config.toml
n_layer = 8
d_model = 192
n_experts = 32
experts_per_token = 2
d_expert = 224
d_shared_expert = 0
activation = "swiglu"
moe_layers = [1, 3, 5, 7]
router_score = "sigmoid"
normalize_top_k = true
routed_scale = 1.41
balance_loss = 0.00866
balance_bias = false
init_std_router = 0.00651
lr_router = 0.0015
n_head = 2
n_kv_head = 1
head_dim = 64
vocab_size = 8192
norm = "rmsnorm"
norm_place = "pre"
norm_eps = 1e-05
positions = "learned"
qk_norm = false
attn_scale = 0.125
tie_embeddings = true
parallel_block = false
init = "normal"
init_std_qkv = 0.0513
init_std_o = 0.0128
init_std_up = 0.0513
init_std_down = 0.0128
optimizer = "adamw"
lr = 0.00249
beta1 = 0.95
beta2 = 0.95
weight_decay = 0.41
lr_head = 0.0179
grad_clip = 2.0
warmup_steps = 361
schedule = "wsd"
decay_fraction = 0.797
decay_shape = "linear"
final_lr_fraction = 0.0
batch_tokens = 131072
seq_len = 1024
doc_mask = true
train_tokens = 461400000
steps = 3521
dataset = "wikipedia_en"
Below are experts of layer 5 (counted from 0) of a mixture-of-experts language model. Rows are named router (the router's row for the expert), gate (a neuron's input weights, with its number), up (a neuron's input weights, with its number), down (a neuron's output weights, with its number) and show model dimensions 0-95. Each number is 200 + 40 x the weight over its row's rms, rounded and kept within 0 to 999.
After each expert's rows: "raises" lists some tokens whose logits its average output raises strongly, later layers aside. This comes from a sample of Wikipedia text that the model never trained on.

# expert 15
router,242,216,203,178,246,195,254,177,280,153,207,187,275,148,219,192,230,221,239,223,231,262,157,279,185,130,172,238,198,173,193,210,235,203,145,214,211,288,273,230,183,176,178,241,185,193,254,224,183,224,179,245,246,223,172,224,216,200,199,194,157,243,207,245,158,229,263,193,241,236,197,201,228,206,216,189,189,255,159,230,210,234,260,181,106,213,212,179,221,295,216,170,147,209,209,216
gate16,199,211,176,154,198,199,204,198,199,204,215,184,241,231,178,224,205,216,160,289,168,189,80,216,192,149,130,149,294,223,186,244,181,236,247,121,175,227,259,118,218,182,199,319,218,136,189,227,206,211,218,254,212,188,238,221,233,170,147,251,182,212,156,203,218,181,189,221,254,180,229,195,302,173,226,234,185,226,227,210,204,120,224,262,242,133,143,210,156,161,218,204,223,271,219,190
up16,199,250,183,210,180,166,223,163,193,218,242,155,229,247,205,201,199,182,222,229,240,114,164,189,178,133,139,225,210,251,146,204,148,180,218,144,152,213,207,162,274,157,163,220,240,183,154,231,100,233,249,236,204,159,178,173,154,231,154,240,246,197,207,264,206,135,160,250,172,180,128,213,263,199,210,277,172,242,188,205,237,214,193,256,234,200,179,175,148,263,255,161,178,141,132,176
down16,178,219,236,243,188,217,170,238,199,274,84,182,260,187,309,225,81,231,224,236,241,194,195,246,173,193,189,180,170,244,144,221,261,151,227,227,195,191,231,290,111,170,175,159,219,161,219,210,248,223,222,208,123,216,148,161,220,213,238,165,244,151,136,150,259,167,239,207,257,188,237,200,196,185,199,168,130,188,209,159,187,181,165,291,133,210,196,109,232,174,224,230,199,175,193,267
gate17,151,147,223,159,199,176,284,186,255,182,135,222,208,160,155,221,203,202,268,231,194,239,168,213,128,200,132,247,249,218,243,166,259,185,193,156,205,213,168,281,145,199,201,231,150,166,191,226,158,250,223,149,253,295,142,206,219,168,210,229,164,213,205,210,187,176,196,159,156,157,200,174,109,226,186,199,234,249,259,141,87,150,188,189,192,217,147,171,232,164,157,279,236,140,186,243
up17,164,154,144,157,234,224,308,206,163,203,264,245,202,137,234,186,190,285,153,218,157,172,181,201,248,249,191,145,131,201,214,161,186,205,157,210,255,146,249,251,166,248,173,215,244,264,294,260,224,211,274,216,238,209,291,198,237,144,231,165,225,227,196,227,179,181,206,203,244,168,217,290,181,191,149,248,259,208,183,223,217,204,189,211,208,164,240,126,294,223,190,173,242,204,256,206
down17,195,230,169,261,180,197,156,144,155,195,221,171,277,228,276,164,200,207,187,188,278,154,194,194,229,242,188,206,172,202,288,215,196,182,154,305,125,201,230,183,195,173,140,245,226,211,262,235,191,229,224,273,185,243,182,292,217,196,225,200,316,199,148,193,224,172,229,196,240,245,163,228,223,236,147,143,200,130,254,151,208,218,154,238,177,291,203,240,181,200,203,172,245,180,204,276
gate18,180,218,119,161,184,132,169,219,221,151,198,69,139,179,198,176,156,204,180,236,206,168,205,212,210,144,213,159,134,267,178,233,203,196,189,159,146,184,135,134,235,216,139,221,198,184,154,212,147,274,213,201,182,216,156,229,181,176,97,245,221,201,195,195,190,164,208,161,204,186,158,267,222,112,157,221,196,162,235,174,216,160,248,191,237,209,183,143,192,169,175,127,185,210,163,102
up18,248,182,213,236,159,255,197,249,246,251,222,184,221,284,247,172,235,168,156,220,159,221,122,248,232,234,248,203,239,192,234,168,197,197,253,255,199,165,260,193,231,280,209,146,197,186,223,259,243,129,131,220,226,175,201,232,247,197,194,210,248,191,215,193,188,243,189,155,232,267,172,161,201,169,232,244,285,215,186,185,149,187,233,214,174,180,221,167,232,191,181,201,266,178,229,182
down18,273,141,143,229,127,134,149,264,143,182,235,117,220,193,267,214,186,256,124,194,166,168,276,172,262,178,142,195,197,150,211,204,185,138,149,269,234,250,307,172,202,178,243,185,220,147,222,202,202,204,174,223,170,219,167,253,209,244,228,189,172,202,157,300,124,264,196,140,190,153,196,238,215,113,149,178,185,147,224,270,201,201,193,187,210,202,231,217,191,190,154,261,169,190,202,223
raises: "ation ", "er ", "ing ", "\n", "ers ", "ed "

# expert 7
router,251,193,203,156,208,231,268,147,192,175,189,173,211,189,141,253,188,237,197,191,228,229,172,246,181,191,198,200,203,234,229,206,220,165,208,223,184,288,302,232,174,189,232,254,210,177,178,122,218,155,149,230,178,215,215,188,219,153,234,116,161,140,225,270,193,240,247,217,226,219,147,246,227,197,223,203,210,185,242,201,224,203,267,218,145,224,220,193,181,222,163,207,180,176,172,203
gate27,271,155,235,159,215,237,218,224,249,232,325,283,161,222,215,176,216,171,187,208,194,188,183,210,71,157,125,238,191,207,205,266,198,178,210,204,236,184,242,241,191,120,199,87,198,223,217,181,187,201,224,163,223,230,214,217,217,247,226,221,188,106,186,200,217,172,238,215,235,297,220,218,78,244,259,223,172,216,217,125,218,237,224,185,188,202,207,193,127,213,236,271,156,259,197,133
up27,167,217,163,148,213,268,109,207,225,227,133,205,177,205,165,211,166,192,211,138,237,231,164,196,223,190,244,200,198,199,305,232,228,238,207,204,198,220,156,237,228,173,85,101,207,197,152,160,268,174,246,201,174,195,216,148,233,215,217,176,236,225,186,175,178,212,250,174,240,202,167,221,196,221,265,131,208,244,232,217,174,205,165,89,208,227,235,243,224,223,235,195,204,195,171,184
down27,180,190,201,226,175,215,164,178,191,177,232,242,181,209,191,245,183,204,271,201,240,223,197,159,195,207,260,193,241,220,232,230,136,248,194,228,180,196,258,187,268,244,251,257,213,206,191,218,185,213,206,146,280,272,175,207,99,205,149,201,230,220,224,242,189,231,92,227,170,152,239,139,224,282,202,207,218,146,297,184,252,151,161,237,166,165,158,192,171,171,124,191,143,194,242,241
gate28,247,219,220,185,220,185,233,170,225,104,186,133,211,83,196,189,268,284,207,183,242,183,170,181,180,221,187,212,246,214,213,213,242,137,216,204,125,175,219,174,231,219,197,299,184,169,228,264,237,182,170,181,188,216,167,291,189,200,174,216,208,203,221,167,230,215,219,172,185,208,177,196,216,176,228,196,143,216,206,192,218,191,190,244,222,126,155,283,149,198,180,195,152,246,287,169
up28,250,197,180,180,216,232,149,281,164,206,181,246,192,162,210,221,212,209,161,184,230,127,133,200,208,245,178,197,263,203,232,163,193,222,229,143,192,198,176,161,187,274,237,260,192,144,217,263,195,264,216,139,207,192,163,232,220,226,160,200,212,210,289,225,209,261,160,161,152,154,195,267,203,195,166,257,209,188,210,257,298,138,189,145,237,212,223,223,191,203,296,182,261,171,193,196
down28,123,186,135,149,106,266,100,244,213,172,210,206,150,276,221,162,199,189,207,236,206,277,208,278,178,152,227,185,204,152,231,238,172,164,194,257,266,215,215,252,223,213,171,199,249,232,177,217,204,237,200,171,257,243,189,193,195,257,185,185,208,214,176,241,142,179,158,188,266,273,169,238,162,167,236,232,216,113,255,172,204,171,199,204,174,262,177,198,217,219,226,106,223,207,154,119
gate29,163,174,225,215,217,205,267,200,221,182,192,119,220,239,188,204,242,210,246,141,177,188,233,232,165,252,186,139,139,280,253,259,173,190,234,217,220,168,250,235,176,152,179,148,256,240,184,148,154,168,197,182,150,188,148,204,218,194,197,165,254,215,182,204,206,126,184,235,234,309,249,98,128,218,222,214,192,185,198,198,170,293,181,220,178,298,203,202,155,257,234,171,156,220,217,221
up29,144,141,193,134,216,116,305,148,320,177,231,173,129,198,171,233,215,221,258,198,191,142,268,208,209,183,186,160,191,209,244,209,152,221,207,146,192,143,184,260,166,196,142,106,218,275,174,250,170,257,235,225,121,186,206,240,228,190,245,181,209,184,161,193,239,125,261,190,223,275,148,200,165,217,211,190,205,189,185,192,188,229,227,224,144,222,161,168,44,203,184,180,241,231,218,173
down29,162,223,161,223,230,172,202,187,165,185,207,209,178,148,200,157,160,184,189,201,226,210,238,46,223,280,246,137,243,274,209,197,222,228,142,196,183,148,200,236,227,265,193,173,183,162,161,193,88,230,172,228,180,150,262,188,199,213,238,171,139,175,161,230,173,208,192,171,231,203,200,170,168,221,256,184,160,206,227,213,144,154,180,162,156,110,176,235,229,176,101,215,201,182,259,170
raises: "In ", "Following ", "| ", "After ", "At ", "During "

# expert 5
router,218,201,191,200,253,198,267,183,198,137,238,161,221,214,170,279,207,225,236,206,215,235,190,278,181,173,167,174,182,208,161,245,240,136,201,211,175,244,250,255,200,150,191,242,232,223,215,185,164,208,199,263,323,220,159,239,225,154,150,151,165,179,165,245,203,147,211,160,217,250,215,216,175,184,244,238,186,217,123,159,253,204,259,222,131,246,232,201,169,231,179,148,168,188,212,185
gate34,239,115,185,175,237,276,243,230,221,202,229,258,232,177,217,271,257,158,184,182,154,217,222,164,148,185,161,183,185,184,175,162,236,158,201,167,253,155,282,199,170,191,195,195,189,220,202,255,158,207,227,257,185,191,257,196,228,229,196,94,185,213,185,192,190,266,158,201,169,240,274,189,174,206,145,207,166,239,142,273,278,203,239,229,106,194,243,229,221,321,234,191,248,187,234,218
up34,255,177,187,223,162,123,241,219,237,231,215,242,234,187,251,212,175,224,219,240,259,244,124,153,256,214,205,176,239,213,206,192,215,231,180,191,221,260,197,234,217,213,172,183,143,234,165,199,162,263,210,170,170,182,149,191,166,174,202,189,166,138,286,198,163,199,143,141,232,214,127,260,177,187,151,143,200,216,154,269,197,168,205,255,252,201,215,124,84,146,196,250,301,223,198,208
down34,167,251,202,262,191,177,137,262,165,156,155,238,246,199,235,165,267,226,191,252,212,247,152,260,115,178,223,172,185,182,228,200,230,235,168,220,189,191,151,294,254,166,187,161,252,235,223,241,165,184,243,229,219,274,159,164,242,95,265,272,257,265,175,208,195,210,268,185,136,185,131,199,148,182,191,165,201,179,194,194,160,176,178,226,198,193,190,245,162,255,145,211,219,188,221,254
gate35,222,232,234,173,216,173,182,236,250,150,165,204,159,209,192,187,200,252,241,212,254,190,211,155,218,221,224,112,199,245,217,180,268,129,209,196,207,171,159,262,188,178,217,228,160,198,205,204,177,238,210,228,226,190,161,263,222,202,249,230,165,112,188,181,191,209,184,222,181,189,272,134,167,227,208,128,140,233,154,171,228,271,150,238,200,178,208,131,181,191,219,260,206,280,183,145
up35,193,320,172,195,163,161,174,159,203,157,213,180,233,283,190,164,173,210,184,254,220,204,247,165,187,224,155,139,209,256,226,153,343,210,257,234,195,215,165,253,238,252,170,179,201,195,159,166,227,166,128,211,191,224,223,245,255,219,193,280,204,198,230,294,211,261,116,231,185,213,259,176,189,189,202,201,189,171,142,116,155,184,168,216,207,210,192,89,207,226,235,270,223,220,193,187
down35,283,206,142,207,169,130,159,220,257,251,143,248,191,236,193,170,247,214,245,170,164,226,128,222,206,187,203,154,222,135,223,183,183,235,210,214,225,187,181,144,188,104,178,247,226,280,232,175,197,247,213,106,194,199,258,144,206,226,157,166,226,185,127,169,147,137,214,166,230,169,226,205,214,154,84,253,176,228,181,219,243,241,205,197,248,239,189,238,164,230,162,137,167,150,167,184
gate36,215,179,234,296,153,240,256,215,140,251,149,258,213,164,202,210,196,152,189,186,186,251,230,208,173,291,245,190,222,154,186,188,211,220,180,243,142,250,203,139,222,190,214,159,191,266,151,177,170,187,197,119,128,244,185,204,236,157,208,236,229,276,234,176,216,135,189,210,214,222,264,159,206,218,208,227,122,217,239,212,193,184,233,253,149,199,193,146,187,184,152,186,179,254,194,182
up36,206,178,210,238,174,174,138,192,220,163,175,252,233,220,204,177,249,226,219,196,247,137,205,189,173,214,209,257,212,274,176,240,205,211,169,184,146,201,199,232,273,239,115,215,202,163,176,166,212,193,165,151,198,199,256,173,242,166,92,86,190,253,126,227,222,165,209,257,200,207,265,219,213,183,213,177,185,200,222,159,176,306,147,125,215,212,237,208,237,183,260,172,259,134,230,200
down36,225,211,247,210,287,174,274,266,202,272,186,187,162,187,191,249,169,226,271,154,226,228,92,195,120,219,223,221,192,199,169,195,155,165,147,284,140,222,197,98,139,214,241,190,160,173,178,204,186,177,229,214,203,284,227,253,155,165,152,162,266,259,121,126,240,157,216,210,130,195,204,253,166,218,151,171,287,173,227,245,238,199,196,227,164,246,208,218,168,133,203,176,179,196,174,182
raises: "ts", "ted ", "t", "ts ", "tion ", "t "

# expert 24
router,290,205,160,188,209,190,210,157,138,226,210,177,237,226,209,207,206,212,223,210,181,214,139,327,181,170,181,239,204,182,185,232,225,137,229,231,174,216,237,204,189,132,255,196,238,235,188,223,211,154,158,235,204,250,202,243,198,180,155,217,195,204,202,199,153,222,215,142,253,216,194,204,260,130,215,198,133,200,141,220,221,217,294,285,147,221,248,197,206,249,250,193,193,256,228,227
gate33,246,221,253,199,205,143,248,230,193,169,225,173,193,190,210,168,221,205,256,153,168,199,198,254,236,161,155,252,248,133,261,192,196,149,236,256,154,204,155,225,289,199,244,221,262,238,160,139,185,201,223,236,223,199,220,260,216,172,241,222,157,235,266,185,187,223,198,200,174,232,98,216,228,182,162,157,183,218,213,209,128,150,137,190,214,258,197,197,172,233,249,224,125,188,189,140
up33,162,194,194,212,193,198,184,207,112,200,255,150,242,204,173,125,193,223,136,194,172,166,203,221,205,109,226,250,155,171,226,181,163,166,233,242,207,214,181,136,251,239,178,211,242,175,317,240,256,178,198,223,190,220,211,91,185,240,188,210,228,245,174,137,211,226,245,181,201,223,144,170,184,138,85,174,154,183,237,189,285,200,161,223,221,210,194,209,201,227,195,238,188,278,208,172
down33,199,186,221,227,150,251,177,243,167,238,190,229,239,135,152,196,240,187,196,145,247,221,205,93,146,215,274,184,143,269,155,257,193,214,196,162,224,202,223,174,149,163,215,259,131,144,181,132,184,148,186,121,176,177,129,190,171,202,182,157,278,195,172,147,226,209,116,157,241,237,260,245,137,122,246,195,224,134,159,89,260,244,194,237,201,229,223,195,264,221,165,152,230,213,181,231
gate34,204,167,159,159,242,151,221,187,243,239,213,123,168,213,204,227,185,164,197,178,185,249,173,205,194,262,211,193,211,219,225,160,218,179,184,214,195,181,233,147,164,174,182,243,220,172,280,129,184,276,222,239,257,180,157,145,163,200,285,190,166,238,217,221,223,154,188,245,240,205,163,150,217,161,274,232,246,215,248,162,267,210,251,213,178,142,170,149,202,214,179,188,203,163,136,152
up34,234,219,194,180,198,158,165,222,226,198,230,178,159,216,266,234,251,176,113,154,217,209,116,226,188,167,303,175,229,168,203,249,120,212,187,183,193,218,220,266,119,137,282,169,202,181,221,167,225,218,172,123,212,194,197,176,206,131,243,206,243,187,187,216,149,226,224,227,136,202,211,199,160,249,159,254,156,140,176,226,296,193,229,203,188,172,149,191,171,239,240,190,276,140,254,183
down34,247,201,250,184,191,150,228,203,157,226,169,177,166,190,196,229,162,192,238,190,194,171,234,178,192,215,223,209,253,167,203,231,241,179,223,209,140,115,305,195,179,197,240,217,238,169,139,89,218,288,204,193,210,211,176,238,287,171,233,199,169,186,128,261,179,173,159,217,232,245,212,228,128,196,233,184,293,241,175,170,238,238,179,200,189,144,188,204,184,308,200,230,206,221,192,146
gate35,224,256,256,131,181,202,210,169,171,174,195,180,167,185,181,168,156,236,260,207,192,174,177,228,256,186,213,230,145,188,223,193,245,132,271,299,196,146,214,221,205,246,196,241,304,225,171,176,257,212,161,266,213,118,171,219,238,222,253,185,207,191,217,203,190,211,173,179,178,158,164,152,219,203,144,243,283,212,190,235,209,200,227,183,189,172,235,187,255,176,193,230,218,288,221,243
up35,196,156,216,166,224,198,156,219,241,206,260,173,222,281,183,160,171,182,127,231,161,192,221,224,225,211,236,223,238,114,240,223,172,222,217,232,202,263,212,228,262,264,210,181,168,195,184,260,158,180,122,204,276,198,245,170,197,224,213,243,160,182,170,217,190,197,223,250,207,214,247,247,258,97,157,188,135,194,168,175,201,156,275,185,225,215,253,253,249,266,75,245,210,256,142,232
down35,218,162,184,206,199,178,145,197,174,183,252,223,239,140,181,158,176,182,232,241,202,190,168,195,240,216,163,178,225,175,193,187,158,215,182,233,185,259,186,154,196,222,236,179,274,174,163,201,163,157,229,197,175,123,207,250,158,234,201,184,168,212,151,239,185,210,153,203,243,169,230,279,174,222,188,231,216,238,232,173,285,194,207,217,187,153,228,167,217,228,235,271,237,168,217,155
raises: "eb ", "ean ", "ey "

# expert 23
router,254,207,179,144,229,175,220,147,211,137,218,159,250,169,206,196,216,247,211,169,239,185,202,233,159,169,180,199,225,172,151,245,209,132,193,213,204,257,272,109,200,160,203,246,253,209,205,164,192,154,166,198,234,247,179,203,203,192,208,199,194,175,190,241,156,159,191,182,258,243,201,137,228,170,225,220,187,177,127,175,226,215,250,209,138,209,185,208,215,174,195,157,142,160,245,190
gate16,215,137,166,141,295,190,178,176,248,183,231,215,152,176,204,224,235,269,155,169,153,222,222,207,155,106,127,245,149,175,262,251,190,280,194,251,195,223,227,185,83,220,138,202,316,145,207,162,172,189,211,209,194,182,156,186,194,209,213,162,208,255,226,175,186,212,224,199,195,257,202,181,114,156,249,201,179,189,171,196,268,107,186,229,200,211,138,241,234,248,241,255,192,182,185,261
up16,119,265,190,222,179,236,216,129,176,226,274,202,186,190,223,154,188,156,135,246,167,201,227,201,222,280,201,160,244,254,130,189,208,126,164,208,168,177,210,177,206,156,202,232,139,218,251,223,230,234,223,174,225,191,258,221,201,194,148,229,157,161,241,227,236,175,164,234,175,255,204,184,220,202,172,233,225,210,143,215,164,195,243,181,173,87,207,235,235,230,121,124,172,238,198,209
down16,128,204,233,272,222,198,165,255,270,186,234,236,160,180,197,268,228,227,172,223,259,223,222,280,155,236,196,171,201,241,192,221,195,206,169,235,197,183,163,187,268,150,123,205,199,246,203,203,159,179,217,213,193,162,213,186,182,184,232,180,168,218,231,145,284,202,224,181,208,118,189,178,141,160,178,181,154,142,154,173,275,193,220,234,270,196,198,252,257,203,188,196,162,135,228,120
gate17,205,201,255,245,231,279,197,164,206,113,170,246,229,203,137,163,212,198,199,189,229,207,228,189,204,149,102,227,122,277,154,204,245,232,184,228,238,170,236,199,240,249,241,197,209,263,197,179,235,174,149,198,149,182,171,249,243,155,191,185,151,284,281,133,102,259,175,209,167,271,216,223,221,222,218,155,195,136,142,200,190,219,201,252,211,242,211,107,181,222,247,263,175,258,187,238
up17,222,160,228,159,166,174,166,252,211,147,257,181,233,260,228,117,216,101,268,238,183,178,224,188,198,192,243,257,250,186,166,229,218,173,216,205,168,182,102,200,146,170,182,250,213,203,251,228,218,192,229,207,216,180,233,183,167,219,276,240,202,184,242,192,140,244,128,224,183,204,163,140,228,221,147,232,200,142,240,141,178,177,170,247,182,211,135,240,249,163,199,317,200,159,270,239
down17,212,246,241,207,237,197,146,213,219,157,105,234,238,195,155,223,256,186,147,161,182,112,209,193,230,115,250,181,229,148,193,159,157,169,220,277,198,147,129,239,185,180,263,226,257,169,153,165,170,260,191,178,150,239,262,286,210,163,117,205,178,250,206,173,242,262,196,204,205,221,198,197,154,181,149,266,222,194,185,187,141,198,217,117,129,207,195,227,246,168,210,227,162,235,219,165
gate18,199,188,141,182,213,176,276,163,215,228,128,188,217,202,174,197,210,293,190,215,154,158,146,195,223,138,268,210,220,178,184,107,190,196,248,138,195,180,283,211,213,144,185,179,251,180,210,220,202,203,269,170,250,187,272,229,121,210,80,167,235,209,89,209,144,209,239,201,210,221,163,192,263,186,198,235,199,226,195,202,211,206,262,241,199,196,189,229,172,166,134,243,162,235,100,167
up18,245,232,230,178,162,133,196,185,197,118,221,214,232,210,230,232,212,159,157,276,271,181,198,192,232,163,171,189,175,173,191,187,91,245,227,219,243,293,173,180,237,259,147,227,256,190,143,163,257,208,116,204,204,161,126,262,216,230,223,193,220,246,221,203,255,212,172,206,188,163,228,173,222,120,183,189,213,188,140,175,107,224,163,200,240,144,183,220,217,193,215,170,145,262,204,211
down18,193,194,161,163,244,194,239,189,254,211,244,255,198,206,203,242,172,133,262,213,187,135,202,213,241,210,179,206,171,195,232,168,166,160,197,187,126,202,161,138,174,244,288,108,189,186,195,216,122,150,133,198,226,203,280,130,138,110,177,267,253,197,184,204,165,225,158,188,174,239,197,161,183,225,210,268,176,216,240,234,126,189,260,238,251,176,179,232,184,248,195,152,224,126,190,246
raises: "thus ", "although ", "then "

# expert 6
router,276,216,181,197,228,170,233,168,139,191,225,159,201,165,176,240,167,225,246,204,174,234,178,279,196,174,212,217,209,140,138,223,231,165,232,261,177,258,246,189,185,172,216,238,216,229,188,180,179,158,179,249,212,256,193,267,158,157,179,184,160,236,164,170,188,167,188,213,254,267,152,231,216,133,220,168,237,143,124,198,202,242,335,258,132,215,241,194,209,246,223,203,173,218,237,237
gate33,212,128,240,181,252,223,202,189,191,189,186,227,236,192,190,232,184,255,217,223,275,179,238,247,148,135,214,197,178,188,185,146,169,190,255,249,202,192,175,234,157,165,179,208,226,225,223,158,251,111,204,145,148,280,208,176,192,161,213,167,160,189,129,190,162,185,171,190,198,201,193,193,212,212,275,185,282,163,194,202,127,253,220,221,205,135,252,203,180,193,208,219,241,229,208,253
up33,223,201,203,255,145,186,149,183,185,163,197,101,177,156,233,211,169,213,248,217,239,214,232,283,186,191,226,212,109,180,190,175,184,139,255,267,225,218,182,197,198,158,192,272,207,188,236,193,224,177,172,195,171,249,208,148,241,200,144,167,199,212,231,157,238,182,131,216,187,150,233,150,272,239,206,201,177,180,147,152,122,193,176,247,204,214,228,225,227,220,198,199,199,192,278,221
down33,230,239,163,214,146,208,229,188,188,161,176,220,189,258,256,125,192,184,175,144,233,202,212,222,209,160,269,177,139,182,222,227,185,159,109,121,196,202,285,232,239,221,172,251,205,160,226,217,186,200,264,246,218,168,155,236,176,212,157,186,161,236,191,253,198,174,159,212,103,190,235,234,231,282,179,171,202,273,236,210,258,156,202,184,241,185,208,209,251,243,175,203,236,96,197,202
gate34,255,233,195,179,170,144,170,174,216,218,184,175,216,295,182,174,159,167,263,286,225,289,219,258,219,139,181,203,203,141,293,242,209,202,265,211,186,241,248,242,238,155,222,202,232,182,195,203,258,215,165,257,221,229,201,230,166,223,247,238,167,215,164,225,212,195,226,234,172,174,185,102,238,227,235,167,199,227,232,218,169,160,168,172,259,194,194,203,148,231,243,226,213,232,186,246
up34,258,221,211,142,242,292,214,202,234,233,196,166,191,251,175,269,288,155,139,222,216,239,214,174,217,201,203,174,128,216,213,217,233,195,221,274,188,230,211,137,234,204,153,244,191,153,261,194,233,266,197,216,204,197,100,258,206,174,170,142,214,250,211,158,153,162,208,202,296,177,187,209,218,121,169,236,239,232,177,109,197,187,269,170,182,201,154,223,196,119,216,167,260,205,200,87
down34,203,182,223,198,198,137,203,221,214,221,136,179,294,124,190,219,185,176,202,246,223,166,203,241,193,153,160,220,122,237,185,194,227,153,270,203,208,225,123,162,233,178,202,213,216,191,159,179,180,181,219,208,189,212,223,207,144,295,215,209,236,167,215,179,265,210,194,281,260,236,244,198,203,188,155,185,124,272,276,207,254,251,235,216,176,141,156,198,217,201,263,155,157,167,190,165
gate35,230,223,222,151,172,256,261,263,240,199,156,207,156,188,178,280,226,278,214,187,153,255,153,216,214,184,186,130,160,180,197,162,211,136,179,224,167,211,223,196,221,226,121,179,278,162,219,166,166,284,221,187,214,168,161,253,264,188,216,218,206,187,249,195,225,177,243,108,191,173,170,209,150,190,193,205,228,245,184,204,249,310,233,119,188,210,182,204,171,225,243,116,194,275,181,153
up35,177,327,260,253,188,162,168,207,178,235,164,209,208,182,255,148,176,161,151,172,176,200,189,174,212,201,222,216,247,264,224,189,221,176,219,237,171,188,260,154,166,260,266,198,198,169,200,193,221,173,183,198,226,184,234,183,199,188,179,227,202,236,186,180,191,250,206,207,203,224,266,184,325,176,166,183,240,141,159,190,178,160,255,288,165,224,152,177,203,224,190,164,255,245,258,193
down35,152,202,168,277,146,115,167,180,211,184,127,165,173,236,181,219,193,173,166,148,185,130,251,243,85,220,217,235,214,177,220,193,157,223,186,155,152,181,218,222,205,225,148,151,149,211,185,256,197,149,224,196,198,294,210,197,251,186,186,198,270,183,179,134,171,208,150,195,213,221,276,244,187,191,181,146,95,219,211,165,253,148,226,249,252,112,198,183,219,171,229,252,179,117,262,212
raises: "ous", "ous ", "ously ", "aking ", "er "